From a checkpoint of a small mixture-of-experts model trained on Wikipedia.
Experts: 32 experts in each of 18 layers, 96 SwiGLU neurons an expert, 4 picks a token, a sigmoid router.
Training: a variant of SOAP for the experts, 645M tokens.
Below are experts of layer 6 (counted from 0) of a mixture-of-experts language model. Rows are named down (a neuron's output weights, with its number) and show model dimensions 256-383. Each number is 128 + 24 x the weight over its row's rms, rounded and kept within 0 to 255. Numbers have three digits each.
Before each expert's rows: "raises" lists some tokens whose logits its average output raises strongly, later layers aside. This comes from a sample of Wikipedia text that the model never trained on.

# expert 30
raises: "The", "On", "Col", "For", "It", "Le"
down0:118105144119128139161132134129125137164131107154104127112144123075174132121098146151135135133145106142149135135126104133121108175129081098114099098140155122110135095137179123127126122091167162187149138127118145147154158143108110084128102127198123114161132121138141137078127146151132093122140183170102110140119166161129143110130099101122134076139118147177124124157137139129139146137053
down1:153127138129144120130167140142102115087146134134077095153075128162122164126140117144128119091095150116127100141129121149127133127162140140184074102145073157149071139126134142161110165113148122124147127149127129128117123151135084106131121102121095174080126103139148139136146178149124093149121170126113132098125101107099139199080131153141118152130125141126121122124181125110141092059109

# expert 1
raises: ",", " and", ".", " of", " (", " "
down0:110131097105088091131129182166102118100115123159102145168103153158131136134098135126147110120175131145094145125170118126086100124131096131094142075128128128141129125111068098074152082123125147135099151145090123143131115120186155122137144145133108158119137159098117118088158109145132103138137112115110083114156168136120147092139097129103138118141138135112110148097166157141123167133099
down1:122090146117134139139139109081127128143138115132148127116081116149146140149187082069099141161117111124128133098162148104104143141152100114147062146133146136137137112175118148131132130129102133120130130115103047145110104155131102145119124125146122191143139151127095085119152079108146161144133132127118117110132143118101194153091126109122085134178172153082158131123103127134137096123160

# expert 9
raises: ",", " in", " of", " (", " that", " were"
down0:106124107141132119127082132131076102148105125103139147070112129098158120132119109187157121116117148101111134143089108105151119166111132140144168138130065111113106131132108128146123140095142125145112144097137162121072136142084168164133105147142081079104132169130126152117126131134118148126142134124146138106155163090122139126146161127132116104121128146109197104133125117110120123121162
down1:131126189106143106118139120135125191110099129110135141141149144137168122120120094135156128133144151136105119089120127119100111129109119128102134124094050128136079137142123157156105129145133144131103112144133122114142177155183118145121097114137166135139135120150159122114111169170137138150106139130142129135128155098130180121159132141085119147133143146146156138120100121101134143140092

# expert 0
raises: ",", " and", "ity", " ("
down0:121143129134156134139158152135138133106113122125097136133128128127121121142150150095138164129124140121148092129144131122069143102161111148136108089146088111130152117092100145167149121101101148111150144117155097135114105145151131098128125124117142168157134116109113099165153134124155133156194164090127124168133133111104157108132135170129109153090107145150093147084097095098125145113159
down1:125128154079135145130119112112119153127166085169122143127141161142098126136102118125140105152171122125139101132155142094143142151106152128112108165159109142089177140099115105136102119106138083140162127141137111118080103102113115155123169087099196126104149149128121081145155080086127120135117128096131129113099091174072100085121132131110115145136109114129121109142114136133149121127133

# expert 27
raises: "=", "Scientific", "===\n\n"
down0:181150166146127072171121129147138090100147116143149120113136127142172145166162116103155128117161137101130162156157145129145124131141131134145127143118106092122089100142108124094185138108157108132159095133100153134157149105156132106105126131142132134110146080082107132125145144168155101152121147118143109111186115126170138128108138106127163116131101137119120190108133126172125160120144
down1:144115119147110115093072138113114145123152100139122140111133151109134089122128147136134152170143135122117129158127118147139100135114143137146144112128144129173108149095139179149109147155091114134087131143095138142180082159098120140103128128093103171121173130103124140119137124108138137102153103134148130171132115168131070119134120174139128130146175106153119145135116102168108130092143

# expert 17
raises: "'s", " &", " and", "’s"
down0:144129141166156119133145114105155156130129144108117122123086125133171123154101110122130142128170112125125118113126149095135094151114139137163117100164086129144111108179149109129116153109107140122154153107093122125124122138125087106140151112124106126129131136100062152141132091153127120176177103134131112134144119129148113121136164125163125104112149094168116104151147137113126135124121
down1:080108119171107152158152122093113085158149124138105131062136081118113102166121136143166168143091126126142106105116094167124112161156127105152090148092160064138150141124068132128150104128118138176137145122160131173143091130135155126123115076100142135122152122083142176129115135124148117139140170156156120129127101109123127128134133143134143116130099133074130161136096133123070130115123

# expert 25
raises: "0", "9", "2", "8", "7", "6"
down0:131115110163154105135114148103159104128143145124190130144122126129136132079128105105143182135136135055135086166120129114118119133095091085083138168127170115175130140162117119126147094137073114114119126117130141107148118111090164125121160122134124151152129096149122133120148154137136161153093123105149156123159118143113129125144116110090127166084105147100122137113075099146093142151122
down1:067120098086117142146163132123120146141137146142140099084072128140158124127089099098115145147145164120115118118140137136163139119087099123129129076138023131129126106143190151097108110143095075128132127092148121153122166133129158130099130148143146116137123148137175122097115187133112092141122174119132130117120190135131147145128145168124103143163130090120129131145158098140123138097134

# expert 2
raises: " ", ",", " at"
down0:125098136171131106135140112148121195109123124096131122116141132137139138180114143142149116137128116126115132142125090085157125116131149117109112142168093120138114112161125161103134102174094150117097121130122148118081131132139104130075129162179121083160124161112150158112118104161125114119069191124109122125135104147143148175139144169132118093131107168131171101099128115173181113110094
down1:160166081174081121119142102121141118132110094135153133116113155114130091138112097176103151121170094133102126133143117103145119079096139128097138092107115151109182118136161071131144124086133158135103167119156126124127119100132111145111129108146131109057126094151130156146155149094133142084120109050135143127099144138141113128106117065133143152125176136130135155143139154151100116127128

# expert 22
raises: " instead", " ", " (", " on"
down0:140141103129104152162094096105160118114138168099124124101132100139126096120126121105085163145146122113118115121130133129112139129097141132098166140070155154133141132158116125090136144149134151154127107139123121108117158078123098107135128117095161126145130082153133120100090157143137123153131139081134117145108131117123132126125134121140174114153129145154158130135130098126069192087160
down1:102115153138106110086124065123130130136147112134158131112104116122121116121128157123130144127098115097134118128106060069071147133115123137127154134127152124129109123127112131169144127136142103167150128121179152130142127125147088140170134127102114065087080121148077129118145131148158104138152105131122121133056137133150092127112137110163114132128121120098085129131132114116105128129172

# expert 19
raises: ",", " and", ".", " in", " with", "'s"
down0:142126159147141120058128111122163098108098121134122142101160124139115118144178149125131119064111124134094081073093132159118110088103130132164122116134125067143131174153142138133109168078154123138123140130114138164119117121096148111086166108085118143122112115138157125149103127136152167097110130124104105141145132098125143122143088125156151136123111099135133086175151118113153127103140
down1:111138125122121151108152146163129113110219144140150119136128147103132131098147123117094113155125107154119138137125106132137057141094118147087183152132131112151127136120131144172158105103142147114122124168129133068111130117109134134136136143111122095083123097097188095140131119119128122140147101172134151190114206127107104151182146132061127127160153126147121062144090109134122076160123

# expert 29
raises: " in", " on", " by", " ", " |", "."
down0:117095130109161158127122137120092090109127143105116097132120132120171075141094110105111143091123122136132129072147097106116120125126145182115146128119150129151151151145155120087113114176097101169145118139134136108151162135108153118147174122116180145117159147121118114130135131108097100177137084119136131162121121145104113145121093117106132115159122122113120157157153180140089118084149
down1:129138102138102151130110146117129151119135074108134147125089100135121126167140124141135111142113112137117114146101150135155120160164125081141116129130163113104108108086152085130092108146114103084170114109136138134115143144140153139119176128106120102112093128143121134135121139142101128101145121164102114129131130109169098142130163132131149115130144119109186164079111181100136125147149

# expert 14
raises: " (", ",", " ", " and", " in", " –"
down0:114079149195123184119145115126136123146119159160174099112140120144152162123139099127155154137126110174143124120118150135134083145148143132158111125109045111113116159130116159131121136140116141132116160128074105101141115114179107132128140122072133119114123126133125119110117089134099153109097142139072127125119169113085113158125090157105101146139050106127132170112120088113129154131113
down1:113119131127118105134134123117122110156147133129077145139113088085133095180125087118153177134123126108091109136122110146108086134104181127129136146110133166149150134142115110160142153137124139127090126099092104091105111136130177124095159130117149085128090121131178081153088090169185101135124127161088128182096137084111129135123112114136147094148091114129118121129136159092100113117166

# expert 23
raises: ",", ".", " and", " in", " to", ".\n\n"
down0:121124172107133115154123121119143126136122117147147134140116105150132099108126101128156125125123171141108135153130169145141088101110106092130136167125126091154111127116132142181125168107097118150047106109131106105073122138132140125156158133119132168171115153121135121119138130082195143138139153116149137126125130122153144124131142097095110094117133128078136102151133120153128117120129
down1:147117069159115142125130150123122070145113167132121086148136146147155131171109127170157147123149141109122073113160168118159111130141119129122125148162187135146119140127132150114153137169103171144052109126114115114101137112150137130124102130141132123168137135142165150136133103094112155174162144144132121163135164129131156109145072096160110087129132172174106114097137106140119126105083

# expert 20
raises: " board", "ments", " Jr", " whom"
down0:097113129113128177083123123144124119146143119119130116079106121147084139094109101117183147119126147140105141163129127182139118135111102151107146108138198096115126117126118134144127127098145124133097161141146127171152122134162148109146155149201144092141103095114133165128147094130155133099139122145121128127156153119144115132135159136156175160181138122176131141122077147124123121113071
down1:139175087142129125074148145104157141124150145134090160102116170168134140133157161138137116140110105101126109106122110163121127148095078166068150103157117150136131154150105180112151108119139141141158143145139098113153126145103143165151127093165103126144105107131102125111127096085102128172101122121101155154146090175134153144117144157069126214106087181138148113091146121169147135157140